Weights of a small mixture-of-experts language model, trained from scratch on English Wikipedia.
Experts: 6 experts in each of 6 layers, 672 SwiGLU neurons an expert, 1 pick a token, a sigmoid router.
Below are experts of layer 4 (counted from 0) of a mixture-of-experts language model. Rows are named router (the router's row for the expert), gate (a neuron's input weights, with its number), up (a neuron's input weights, with its number), down (a neuron's output weights, with its number) and show model dimensions 128-159. Each number is 128 + 32 x the weight over its row's rms, rounded and kept within 0 to 255.
After each expert's rows: "gets" lists some tokens that make up at least twice as much of what it gets as of all text. This comes from a sample of Wikipedia text that the model never trained on. Tokens count by the router's weight.

# expert 4
router [132  97  89  79  38  95 114 168  82 110  96 128 124 104 115 134  93  96 137 185 119 129  80 103  53 104 144 121 123 105  92 138]
gate29 [175 103  96 102 127 116 157  68 103 174 195 153  92 121 160 110 142 178 170 123 176  97 140 111  44 119 116 109 184  68 121 141]
up29 [ 81  75 188 169 152 142  80 160 143 126 176  96 126 176 185 150 128 143 133 139 128 134 129 150  97 170 119  93  98  77 149 144]
down29 [103 116 138  98 108 108 127 203 139 102 141 139 139 136  80 114 153 127 133  78 124 104 117 145 112 137 119  69  99 158  75 105]
gate30 [107 185 121 122 128 178  77  91 108  97 120 108 164  87  91 108 137 109  79 112  85 152 174 141 116 166  95 203 145 151  89 177]
up30 [115  96  81 175 138 147 132 131  55 146  89 111 106 158  95 152 103 125 138 160 131 151 167  73  74 150 170 124 125 134 125 120]
down30 [187 150 108 157 104 169 152 131 168 127 150 142  79 129 175 184 123 154 125 105 147 143  35  77 130 116 122  72 104  31 114  59]
gate31 [167 162 110 140 118 122 146 144 125 104 133 144 167 163 110  72  73 147 120  52 117 153 169 119  49 125 114 129 162  96 127 136]
up31 [143 123 111 110 123  70 108 134 168 137 113 134 125 134  89 107  96 124 132 111 118  60 198 134 114 135 113  69 116 113  98  80]
down31 [103 175 102 154 188 146 187 160 177 116 116 157 157 104 159 118 162 176  89 110 140 116 134 163 172  68 174  97 134 111 172 110]
gate32 [114 140 122 145 114  86 132 147 150 116 170 135 123 123 157 100  93 103 145 145 100 167 189  63 100 109 109 120 164 160 128 147]
up32 [ 53 165 160 166 102 117 138 149 188 135 140 147 132 114 119 139 158 218 103 195 168 131 134 125 162 127 149 193 152 182 170 125]
down32 [145  76  87 140  78 115 161  88 131  70 130 157 142  93  83 142 103 110 142 113  94 101 121  77 112 174 153  80 126 133 129  72]
gate33 [117 122 160 126 107 146 137 148  95  87 123 148 113 145 123  81 125 140 183 145 129 118  99 136 107 141 138 124 191 146 127 109]
up33 [ 87  31 177 103 125 203  90 126 176 168 145 108 146 175 183 138 157 146 115 106 144 147 151 104 142 205  92  73 121 155 160  80]
down33 [146 161 133 197 130 108 113 107 158 141  96 120 127 129 136  69 193 122  55 198 166 185 120 132 154 128 144 151  98 116 123 142]
gate34 [123 162 147 137 129 113 132 111 139  76 135 156 114 155  92  86 119 114 115 131 126  97 125 149 123 110 133 183  84 168 110 138]
up34 [113  82 117 141 141 111 112 176  94 122 101 176 127 161  94 118 162 141 118 141 131  83 126  87  87 114  79 156 143 125 147  97]
down34 [ 71 154  84 114 128 111 147  91  98 123 110  91 134 103 111 150 146 113 145  63  92 129  85 112  75  43 191 193 141 100  78 102]
gate35 [123  99 128  99 112 121  85 111 171 100 103 137  73 200  83 122  90 173  86  98 130 143  93 146  94 110 128 169 115  91 109 108]
up35 [145 107 151 121  90 150  82 124 127 101 127 123  96 150  86  91 152 122 169 167 163 138 110 142  68  99 133 148 136 105 118 211]
down35 [ 75 147 170 163 196 175 113 152 114 106 156  83  97 106 148 152 105  95  95  87 169 118 113 169 114 147 141 120  95  83 147 170]
gate36 [142 104 129 163 135 155 160 156 120  97 154 134 121  73 132 143 127 150 109 111 155 148 154 186 114 128 147  74 127 103  98  93]
up36 [144 134 170 151 187 137  78 115 161 199 155 121 125 122 153 122  97 111 114 127  90 147  95 155 138  62  97 188 148 159  87 147]
down36 [131 152 148  81 100 181 142 150 107 176 100  82  80 160 119 119 118 190 144 164 149 122 146 118  97 156 160 106 161  51 117 105]
gate37 [186 111  90  93 169  87 112 102  97  95 153 163 132 166 115 133  83 112 150  56 129  83 118  66 119 132  49 110  93  84 170  85]
up37 [ 89 123 154  80  70 132 108 173  91 118  90 162 131  92 140 155 105 129  95 148 149  52 127 187 126 117 114  91  92 161 156  20]
down37 [181 160 124 110 148 191 175 167 179  76 138 166 128 132 108 165 134 136 114 100 128 123 194 121 146 146 108 101 117 149 134 148]
gate38 [129  89 124  99  97 155 111 108 128 165  79 119 105 166 125  89  98 125 143 172  98  58 184 114 157 173 156  99 163 161 141 131]
up38 [160 132 195 163 153 132 156 100 102 102 118  81 170 131 194  86 167 103 113 104 164 184  50 160  92 126 140 135 129 131  64  77]
down38 [121 110 248 150 128 135 165 166 110 129  59 165 160 125 114 131 140  72 179 137 226 160 118 100 124 136 147 165  96 100 110 163]
gets: "\n", " |", "|", "–", "==", ";"

# expert 3
router [159 158 167 159 212 140 135 157 118 144 167 152 138 112  96 128  95 140 163 184 137 107  85 138 159 100 136 134 145  83 104 113]
gate29 [127 112 166 149 142  78 172 170 149 126 113 111  99 114 155 151  90 159 141  75 137  68  64 117 171 150 135  82 101  90  71 156]
up29 [ 81 111 162 155 107 118 123  95  89 114  87 138 149  75 199 162  67  76 121 178  40 109 141 150 161 153 100 130 117 101 120 138]
down29 [120  68 120 158  86  91 131 141 187 137  78 133 122  87 182 153 100  91 111 137 140  59 104 101 142 163 195 155 170 122 148 198]
gate30 [166 145 100 143  97 167  79 116 119 198 114 207 146  87 167 117 112 121 185  90 183 143 116 151 137 154 109 159 116 213 159 114]
up30 [ 97 142 132 162 111 130 101 160  90 134 152 196 177 143 129 132 138 108 100 119 100 208 105 131  89 108  92 173 133 101 105 151]
down30 [135 103 143 159 178 141 103  95  92 114 144  76  65 131 135 182 103 111  68 193 117 132 154  86 172  59 111  62  67 143 116 131]
gate31 [130 140 141 101 152 143 156  89  94 103 164 125  60  95  93 123 111 124 108 143 118  99 161 108 128  96 141 113 151 156  95 133]
up31 [144  34 127 140 132 130 153 177 119 143 125 163 122  71 143 137 118 140 201 105 130  80 132 177 193 112 112 135 161 170 107 144]
down31 [114 187 153 111  68  92  81 128 131  97 121 121 128 129  59 130 117  95 149 158 125  51 122  80 124 151 126 152 101  88 170 131]
gate32 [ 70 150 194 111 117  90 157 137 128 153 127 169  90 133 172 120 115  92 183 145 102 128 152 147 151 132 166 132 176 101 104 145]
up32 [111  73 123 152  89 138 111 129 170 126 139 126 153 110 121 106 122  68 129 112 211 157 101 140 104 189 126 162 153 162 143 142]
down32 [ 62  92 139  56 215  60 135  87 179 151 138 108  85 101 108 147 226  62 112 156 100 184 136 131 133  85  46 113 117 104 159  42]
gate33 [153 103  72 179 167 117  93 147 114 131  87 151 185 107  59 167 101 167 152  42 102 124 168 123 134 160 130  87 116 162 127 109]
up33 [ 95  69 100 134  74 106 142 106 137 116 185 162 157 142 176 138 130 175 127 112 144 132 147 119 110 137 118 202 213 102 103 135]
down33 [120 107 181 188 136 112 124 133 111 114  96 116 116 142 121 185  92  86 111 176 160 117 150 122 145 107 133 109  74 130 178 100]
gate34 [168 129 185 130 111 139 125 139 186 145 131  71 139  99 185 105 137 167  81 134 129 121  82 123 121  51 107 114 143  91 163 129]
up34 [126 110 196  75 132 113 123 156 110 139  70 165 137 110 115 151 140 141  74 132 100  87  61 168 165  68 109 148 117 118 153 101]
down34 [122 128  78 149 120 134 124  93 158  83 187  82 180  90  79 122 147 157 141 202 126 102  97  58  98 119  95 112  44  87 139 147]
gate35 [162 140 178  97 129 114 106 128 140 156 110  69 116 168  84 149 127 137 123 139 103 218  82 124 170 163  71 183 197 138 130 120]
up35 [126 145 172 136 153 184  95 117 120 141 138 163 124 140 148 176 116 112  80 108 164 127 143 162  88 166 129 112 129 112 128  79]
down35 [102  65 144 186 157 106 187 118  86 122 137  49  90 151  75 149  99 150  77  48 139  51  92 128 138  75 106 108 117 127  70 102]
gate36 [192 165 201 175 141 108 104 134 140 143  91 133 150  93 109 172 110 174 151 146  46 153 178 103 151  89  88 149 118 125  86 160]
up36 [192 169 126 108 129 190  64  89  97 176  18  79 115  88 166 100 155 140 137 103  96 174 103 165 154 135 124 105 113  79 117 154]
down36 [164 117 135 110 150  64 187  99  56 153  91 146 170 166 108 134 120 145 158 132 162  96 163 231  99 105 112 151 145 114 168 105]
gate37 [217 139 114 113 165 128 116 204 166 117 100 131 146 109 167 147 152 103 104 162  66 110  70 133 208 182  90 156  87 146 104 120]
up37 [ 94 129 144 132 116 108 131 126  96 117 103 163 115 106 106 192 140 135  90 144 151 110 133 117 169 153  92  82 166 177 123 136]
down37 [123  65 130 132 176  90 164 142 155 137 172 131 151 130 182 146 119 114 159 124 102  67 100 128  94 139  76 115  61 126 111 119]
gate38 [168  88 132 179 109 124 139 144 112 160 155 153 117 103  98 120 155  84 120 185 103 160 155 127 119 159  87  92 149 127 128  88]
up38 [160 143  84  93 108 105 101 120  74 109  95  58 112 139 161 118 114 122 114 110 131 135 134 118 144  91 109 142 113  88 124 113]
down38 [138  97 129  97 164 127 117  97 194 112 159 150 157 151 122 174 116 157 176 160 154 172 149 176 174 111 113 115 129 142 158 111]
gets: " was", " is", " as", " that", " to", " he"

# expert 1
router [ 85 154 135 133 173 180 155 106 222 106 116  93 121 104 130 117 194 191  95 101 129 100 130 131 154 160 145 138 158 133 167  97]
gate29 [154 163  88 118 118 131 135 147 113  84 100 139 124  96 135 111 172 170 134 126 104  68 100 120 184 156  55 141 157 128 195 138]
up29 [ 49 143 148  68 165 170 152 127 148 127 152  96 148 125 170 205 167 133 111 107 118 133  98 107 106 153 154 106 103 114 169 130]
down29 [ 70 112 152 168 155 120 138  86 125 126  85 165 145 136 112 184 134 190 131 160 185  95 125 110 155 129 113  76 135 124 176 111]
gate30 [127 158  67  98 159 135 124  85  92 128 114 128 164  68 145 102 183 167 119 100 127 117 163 146 106  68 149 140  63 147 144 110]
up30 [175 149 150 163 122 134 181 142 148 117 117 157 140  70 108 163 155 138  83  87 150  57 131 112 122 190 143 133  89 109 103 135]
down30 [174  83 139  62 117 119 120 118 166 150 116 153 152 147 101  73  72 142 163 152 133 153 156 180 109 104  95 158  81 156 101 152]
gate31 [143 111 167 129  81 174 107 121 132 167 139 153 153 100 158 150 139 206 115 159 121 144 124  82 126 127 123  85 101 105 179 180]
up31 [150  97 124 178 132 145 105 162  76 100 163 170 208 146 146  77 102 135 122 145 195 161 125 118 120 195 117 124  94 105 139 152]
down31 [102 175 115 157 124 103 139 102  99 142  91 203 130 142 124 162  85 123 111 186 129  96  50 167 110 160 105 158 135 102 122  80]
gate32 [106 182 118  86 142 128 160  86 127 142 119 132 157 137 168 107 133 137 158 179 119 130 138 152 196 100  81 171  71  89 133 147]
up32 [126 143 152 129  85 151 111 140 111  59  56 201  95 167 125 135 149 153 159 161 110 155 167 109 137 160  90 111 141  53  69 139]
down32 [ 94 104 128 116 107 152 140 128 105 121 136 107  67 124 123 185 123 166 129 119 180 167 121 191 119  97 117 154 141  81 102 182]
gate33 [165 149 116 138 171 172  91 136 122 126 102 121 154  98 119 152 224 168 106 179 119  96 106  73 157 153 163 126 150 161 186 144]
up33 [123  67 195 162 145 138 128 147 114 164 113 105 105 199 117 158 114 147 108 122 127 152 146  87  85 158 131 112  90  72 170 150]
down33 [ 81 153 120 122 116 119 129 103 176 113 110 109  52 162 150 214 138 132 144 150 125 107 106 136 134 115 103  79 126  59 148 213]
gate34 [130 159 184  84 197 137 171 116 168 101 164 126 166 161 113 133 144 104 155 163 130 130 116  80 120  58 125 135 135 136 128 201]
up34 [103  73 124  76 114  80 136 154 163 107 136 127 171 188 129  91 138 130 133 100 103 131 181 173 160  77 158 180 176 119 105 131]
down34 [128 141 147 126 148  96  99 125 135 145 135 128 131  87 171 180  86 163 144 118 144 124 117 140  72 127  89 149 110 168  92 168]
gate35 [128 149  84 126 109 151 149 119 103 152 112 115  95 161 111 175 177 122 143 128 140 172 145  99  96 117 112 139 153  95 145  98]
up35 [126  84 183 134 142 140 144 149 103 124 148 141 140 154 109 179 142 150 140  91 132 143 144 140 122  84 151  89  73 152 168  99]
down35 [130  90 120 164 111  89 190 184 172 112 111  96 122 167 135 143 106 145  48 101  77  73 119 161  93 178 140  93 159 115  90 163]
gate36 [196  85 147  81 111  98 114 137 124 191 100 117 143  97 143 153 182 149 154 201  99 110 159 137  70 107 128 129 163 128  85 115]
up36 [122 135 105 146 137  81 100 102 140 118 162 156 173  91 180 140 142 125 218 155 147 122 102 125 117 111 201 175 121 117 174  69]
down36 [184 143  87 136 176 121 105 134 119 186 146 121 162 127 157 146  95 122 134 127 159 157 181  87  96 127 172 150 186 133 141 144]
gate37 [134 110 143 159  80 133 200 174 115 196  86 110 144 124 105 164 166 170  97 202 123 148  94 110 153 119  63 126 140 106  80 108]
up37 [ 99 174  89 126 155 113 127 132 110 189 151 163 130 161 148 108  94  77 231 173  84  92  76  97 165  77 101 146 144 126 102 186]
down37 [ 79 132 150 131 175  99 116 156 130 165 136  62 131 152 181 146 175 182 150 120  83 154 103 110 103 143  64  92 100 103 132 117]
gate38 [114 131  52 134 162 120 162 114  84 105 127  73 162 109 191 164 135 142  82 147 131  78 128 117 166 110 147 108 132  99 132 208]
up38 [137 135 112 144 164 106 137 164 163 148 132 105 161 138 121 127 105 173 110 118 113 187 108  92 134  77 172 134 141 157  95 102]
down38 [115 121 146  78 169  78 157 120  94 162 179  95  90 112 110  95 155 168 129 168  73 160 136 119  82 142 113 151 116  59 118 117]
gets: " ", " |", "-", ".", "==", "ly"

# expert 0
router [125 133 114 141  82 103 173 143 187 146 111 102  89 161 162 146 169 144 163  93 169 127 144 150 143 121  72 140 171 187 139 121]
gate29 [182 110 183 144 142  80 116 117 108 140 127 106  97 114 137 122 150 156 128 148 112 116 100 129  96 167 169 174  92 180  81 161]
up29 [123 108 146  96 131 145 135 133  92  87 140 167  64 130  91 123 119 186  97 144 152 176  62 122  99  95 137 156  68 156 104  83]
down29 [121 162 138 155 131 118 183  76 156 159 157 141 141  78 190 149  92 117  68  87 122 139 101 135 209 110  87  78 117 218 108 156]
gate30 [120  97  95 126  96  98 133 117 124 146 142 156 152 101 162 168 101 145 175 144 187 109  99  78 118 102 120 152  78 170  88 151]
up30 [157 115 138  83  90 124 181 170 164 101 134 121  51 149 157 100 121 116 105 137 117 130 148 124 125 195 161  78 148 142 100 148]
down30 [101 129  55 143 151  80 148 145 150 214  83  95 103  80 179 134 113 155  44  97 106 150 111 113 164 144 107 130 117  75  79  69]
gate31 [142 138  31 198 144 119 147 158 106 145  96  78 163 140 126 121 166 107 123 140 140 111 109 120 117 115 153 104  88 146 129 142]
up31 [173 156  50 178  98 112 165 143  87 189 176 105 130 188 148  86 174 122 157 129 140 170 138 171 195 198  93 115 137 128  90 164]
down31 [144 126 143  67 146 176  86 144  69  71  72 130 116 160 114 159  92 137  85 114  66 109 157  78 113 113 101 159 107 143 137  72]
gate32 [111  83 107 105 132 106 109 130 119 152 140 151 143 161 135  99 156 153 169 153  92 144  91 119 128  57 121 164  79 132 115 165]
up32 [115 129 137 153 175 133 100 119 145 176  69 131  82  48 143  85 113 130 123 144 137 135 129 109  69 106 128 112 128 175 153 159]
down32 [125 177 112 147 138 150 167 101 154 153 172  75 167  84 141 127 126 135  73  98 153 150 141 178 145  80  99 189 133 169 138 120]
gate33 [129  80 110  84  78 219 117 130 119 106 160 124 144 135 160 137 104 127 155 122 149 101 172 140 100 129 155 155 159 175 186 127]
up33 [121 106  75  97  93 129 162 151  59 102 102 116 121 153 168 136  76  96 140  96  69 105 197  57 131 168  71 144 140 140  82 211]
down33 [ 79 144  61 129  94 173 130 146 113 133 101  79 126 145  72 195  94  64 101  99 112 157 131  64 170 135 145 104 132 159 110 121]
gate34 [166 144 182 100 142 160 112 152 196 155  84 117 151  96 123 131 155 148  87 106  90 177  99 112 143 151 152 134 161  75 177  71]
up34 [139 122  84 152 198 167 119 146  95 116  89 113 145 123 149 187 125 129  90 110 119 120 136 113  86 100 158  83  52 130 159 171]
down34 [128 127  53 123 162 129 114 125 142 161 113 149 132 112 119 118 148 166 160 193 166 180 110 148  80  66 143 193  98 168 110 149]
gate35 [177 112 145 148  91 154 141  71  89 177 161  97 124  96 144 125 118  89 124  84 150 117 144 155 138 149  93 152 139 174 147  86]
up35 [156 113 118 121 153 134 161  76 122 158  97 184 173  91  90 122 192 103 200  52  97  94 108 145 104 117 168 115 180  99 167 125]
down35 [121 138 130 112 132 106 135  94 119 161 111  99 144 189 154 109 149 127  83  82 113 168 158  82 138 151 129 156 175 127 113  52]
gate36 [163 166 144 158 162  73 141 141 136  65 101  79  96  83 138 122 134 102 126 142 132 118 136  86 114  67  58  92  87 177 103 141]
up36 [115 220 131 147 141 128  80 145 154  98 134 104 117  99 190 133 158 158 140 152 149 137 183  83 148  74 112 149 120 144  81 102]
down36 [142 169  57 121 134  93 150 139 140 132 142 158  93 149  89 155 147 104 104 134 131 155 126 103 129 162  94  65 124  93 109 122]
gate37 [161 122 142 108 105 112 117 235 139  97 159 152 112 119  89 158 134 122 143 161 148 135  58 105 164 154 180 120 119 103 128 138]
up37 [ 91 142 114 143 132 131 154  86  96 160 169 173 142 138 139  94 137 120 129 104 170  77 166 152 129 172 154 113 157 102 137 117]
down37 [201 189 104  74  97 137 159 115 132 157 112 148 114 132 196 129 128 142 148 123 127 128  80 163 102 125  98 151  92 134 188 116]
gate38 [138  62 137 100 125 127 173 109  65 143 131  96 145 165 172 121  76  77 138 120 112 122 165 142 148 190 114 139 154 141 160 125]
up38 [120 144 147 150 137 183 107 132 100  86 155 149 136 146  78 121  85 112 134  96 134  83  89  82  45 105 165 128  98 106 112 118]
down38 [109  91 143 135  97 159  70 110 121 110  96 104 155  95 133 118 168 168  75 159 149 206  79 178 129 142 121 122 151 164  55 177]
gets: " the", " of", " a", " in", "ing", " for"

# expert 2
router [147 122  82 146  59 117  96 155  77 140 117 129 156 177 133 168 100  82 175  92  76 139 156 120 139 152 124 123  85 175 124  89]
gate29 [159 103 106 119 187 136 111 135 113  61  93  70 144 116 105 107 146  96 167 136  69 194 129 137 120  74 155 101 109 189 178 143]
up29 [121 112 135 122 103 122 162  98 140 135 183  93 139 141 139 111 131  45  98 128 145 132 146  69 106 147 128 127 113 163  86 129]
down29 [150 143 173 106 141 127 127  81 122 168 209 153 124 121 140 142  84 187  74 146 129 172 109 137 127 226 115 103  81 118 179  93]
gate30 [157 129 167 138 119 146 173  93 100 160 171 142 114 169 164 172 153 143  88  97 127 180 118 134 121  82 115 116  30 106 137  88]
up30 [145 102 121 137 160 118 155 141 116 132 147 112  93 143  96 126 102 137 145  94 105 103 136 128  96 129 106 145 126 111 131 136]
down30 [118 107 105 137 146 108 150  81  99 102 163  98 153 126  86 156 125 190 105 167 121 103 164  87  80 122 127  88 100 149 132 151]
gate31 [157 137 154 141 173 101 149  52 109 122 150 162 140 178 125  95 154 156 108 108 126  97 153  95 134 169 154 114  87 156 145  61]
up31 [ 86  80  97 205 102 149 128 148  99 114 123 129 101 106  91 117 164 133 145 131  86 134 148 171 100 106 148 106 142 125 181  63]
down31 [144 155 198 126 116 171  99 133 171 104  84 120  86 114 149 162 124 166 162 107 111 132 155 123 103 139 137 140 128 161 119 133]
gate32 [148 120  95 106 137 143 142 131 114 108 158 117 100  78 157 122 135  79  94 125  72 130 163 113  94 171 140 140 131 177  96 123]
up32 [144 119 109 179 173 103  92 151 113 140 144 153 140 168 123 158 140 130 145 122 117 142  89 135 131 147 134 102 148  87 183 155]
down32 [150 146 136  40 100 122 150  79 133 166 138 120 140 168 154 102 133 135  72 118 151 139 137 121 147  97  52 144 111  91 134 104]
gate33 [104 150  64 121  82 134 192 106  98 107  95 116 140  70  59 141 128 152  19  91 131  76 108 177 138 157 155 128  83 126 114  68]
up33 [ 97 141  98 124 162 117 141 189  99 123 118  94 170  86 129 127  94  54  75 110  86 138 153 207 142 145 127 149 129 144 128 104]
down33 [ 88  58  95 120 147 161 156  97 141 119 134  93 101 152 102  81 126 118  35 136  94 145 126 133 149 125  78 154 115  85 119 200]
gate34 [128 115 115 133 183 175  98 116 118 162 144  90  97 130 135  97  56  90 139 152 129 122 159 143 123  95  91 130  52 112  94 118]
up34 [125 126 139 137 154  80  83  96 149 169 138 105 127  78 136 176 183 138 127 117 107 152 176 117 136 120 135  91  82 161 115  75]
down34 [168  69 177 182 143 193 157 140 120  90 143 118 109 122 147 199 102  91  84 117 100 133 125 152 201 136 131 101 179  80  78 142]
gate35 [130 139 119 115 104 114 132 145 104 147 162 138 170 167  87 152 149  96 165  81  79 130 132  89  85 168 169  48 149 105 159  88]
up35 [158 115 161 145  82 119 143 154 136 145  78 113 109 116 132  86 106 155  93 211 169  90 129 138 164 134  75 196  70 150 138 100]
down35 [110  72 129 139 154 158 143 244 150 197 160  74 180 165 145  94 122 147 124 139 123  82 139 179  58 117 154 130 151 156 133 112]
gate36 [131 125  97 153 150 116 192 109 170  85 106  74 135 137  82 151  80 121 123 164 146 196 101 107 144 146 141 124 174 104  93 171]
up36 [108  83 151 125 142 115 128 101 115 131  91 135  71 121 128 105 116 126 190 134 171 169 113 105 146 153 176 118 149  95  92 154]
down36 [122 164 128 175 172 116  85  87 101  97 111 149 173  82  97  86 112 130 109 171 127 129  89 149 120 142  89 198 122 121 141 150]
gate37 [175  73  89 107 184  94 122 132 136 163 124 126 152 164 110 153 113 140  96 120 164  99 153 155 166 132 139 150 126 113 128  84]
up37 [181 153 123 145 102 106 117 120 163 121 152 148 117 125 111 126 164 150 175 179 103 150  87 106  60  83 116 107 140  84 219  82]
down37 [101 197 174 102  96 107 153 147 157 129 121 112 133 158  95 134  41 144 156 134 109 123  95 177  82 134 111  87 148 156 160 125]
gate38 [139 137 132 131  94  51  98 149 129 132 157 106 121 122 133 118 111 174 155  97  99 155 134 187  81 128 140 118 134 119 184 155]
up38 [137 116 131 178 155 118  47 160 136 148 117 101 142 197 126 201 161  53 160  98 174 126 157 120 139 122 121  86 150 123 144 112]
down38 [118 138 104 120  79 140 127 164 136 199 118 120  84 127 124 128 132 107  76  94 143 121  80 105 173 141  97 162  95  92 155 108]
gets: "s", "'", ":", " A", "a", "i"

# expert 5
router [125 122 117 147 115 125  56  94 119 144 125 147  96  56 113 160 127 162  30 162 158 140 155 162 134 143 121 112 107 105 141 153]
gate29 [100 190 143  72 116 174 121 117 147 156 196 152 165 113  91 141  98  83 110 148 174 123 182 113  84 141 161  78 112 133 108 154]
up29 [ 94 130 179  83 121  97 128 133 123 107  79 100 140 143 139 125 153  72 121 184 152 150 148 147 122 141 147  94 126  85 158  70]
down29 [161 150 227  83 108 119 150 112 150 158  83 184 185 116 179  75 108 163  72  97 125 121 105 144 106 118 190 133 180 138 101 117]
gate30 [149 126 143 124  84 149  99 134 113 104 133 135 150  46  81 158 120 131 162  97  97  93 144 106  69 134 144  89 125  94 156 127]
up30 [114 130 158 133 140  84 108 109 165 117 143 107 166 136  53 184  71 103 159 147 102  36 121 114  59 144 111 130 122  91 122 115]
down30 [125 146 165 175 104 163 122 115 154 117  95 175 212 109 140 136  84 188 169 134 132 153 123 194 129 184  93 131 146 135 127 156]
gate31 [168 152 139 155 120 135 146 124  93 125 132 115 127 101 124 112 156 108 107 116 139 134 130  87 121 123 161 112  89 143 126 132]
up31 [143 173 156  90 135  88 100  82 127  93 133 154 100 157  88 155 122 120 120 101 135  90 131  86 121  94 101 134 122 113 128 113]
down31 [158 182 131 118 154 111 104 131 121 217 136  54 148 166 112  97 157 121  78 136  98 146 108 146 146 159 133 105 156 148  60 135]
gate32 [176 199 128 100 119 131 178 119  55 180 130  80 126 181 156 158 166 134 156 107 106 148 128 100 149  93 108 186 159 113 128 140]
up32 [163 135 114 154 174 116 189 100  52 167  97 132  88 192 143 145 105 167 137 139 100  88 124  76 111 103 130 181 119  91 109 174]
down32 [108 154 123  88 133 137 139 136  63 125 110  82  98 172 143  89 120 156 131 156 143 161 113 119 141 119  76  95 116 164  98 108]
gate33 [145  69 110 155 111 145  92 172  96 126 142 129 118 126 162  92 111 104  94  93  81 199 155 163 122 180  83 147 100  73 118 134]
up33 [ 78 165 127  31 147 153 126 150 160 119  86 138 115 211  72 169 171 143  97 122 178  76 174  90  87 110 162 156 114  92 144  93]
down33 [155 107  95 119 113 140  95  69 122 170 185 148 133 172 119 163 141 148 164 144 202  92  80 159  99 138 116 126 154  93 143 128]
gate34 [136 140  80 166 140 140 176 149  84 115  91 152 205  92  88 119 163 171 133 103 116 108  65 102 124 109 158 126 101 125 127 183]
up34 [ 91 197 137  84 158 146 171 148  94 122 149 117 141 132 149  71 153  85 153 108 128 134 142 149 138 155 158  80 117 147 158 156]
down34 [166 176 133 133 171 126 159 146 129  74  82 134  84 135 114 173 158 135 124  75 188 127 137 164 146 111 121 125 130 166  16 112]
gate35 [132 116  53 118 140 108  86 133  96 148  49 177 167 167 130  81 112 140  85 125 167 113 137 113 126 175 167  76 145 168  66 180]
up35 [174 160 153  91 153 104 177 160 121 175 125 143 163  79 101 165  97  55 146  74 147  99 110 153 137 121 168 100  97 137 178 205]
down35 [110  76 130  91 100 124 123 149 145 133 118 146 105 125  80 105 111 123 120 124 179 166 136 109 100 175 150 129 134 178 114  93]
gate36 [182  82 125 202 164 148  92 100 146  84 132 199 115 126  78  90 111 137 116 199  76 101 106 126 124 145 119  95 151 112 126  74]
up36 [ 92 143 150  77 146  99 186 149 156 109 151 104 160 172 140 134 141 128 146 128 181 171 158 177  94  95  84 204 124 132 122 166]
down36 [ 88 173  90 149 102 188  55  78  70 172 144  71 104  62 123 111 114 131 110 137 152 165 116 153  94 138 107 164 105 135 111  40]
gate37 [192 118  54 148 116 119 166 142 123 144 176 104 162 117 111  70 121 128 119  89 151 204 170 213 125 131 110 138  99 126 158 130]
up37 [116 126  88 117 192 124 103 112 120 141  83 141 117 185 137 103 164 121  83 176  84  90 141 114  63 102 200 124 168 131  94 145]
down37 [155 158  87 111 104 130 165 137  71 144 123  74 135  98 127 131 147  85  71 132 165  70 182 214 153 133  84 134 146 163  53  48]
gate38 [168 102 133 182 108 124 140 127 165  77 100 153  84 162  91  74  72  80 131 144 150 195 165 180 117 134 122 170 172 125 142 133]
up38 [131 145 117 184 121  95 168 112 159 170 124 107 125 186 139 101 168 110  93 133 105 126 161 178 170 143 140  94 139 191  99  98]
down38 [120 138 129 123 129 127 142  99 123 115 112  92 112  91 101 102 141  93 171  87 176 117 167 149 125 135 183 137 168 123  99 154]
gets: ",", " and", " (", ")", "6", "7"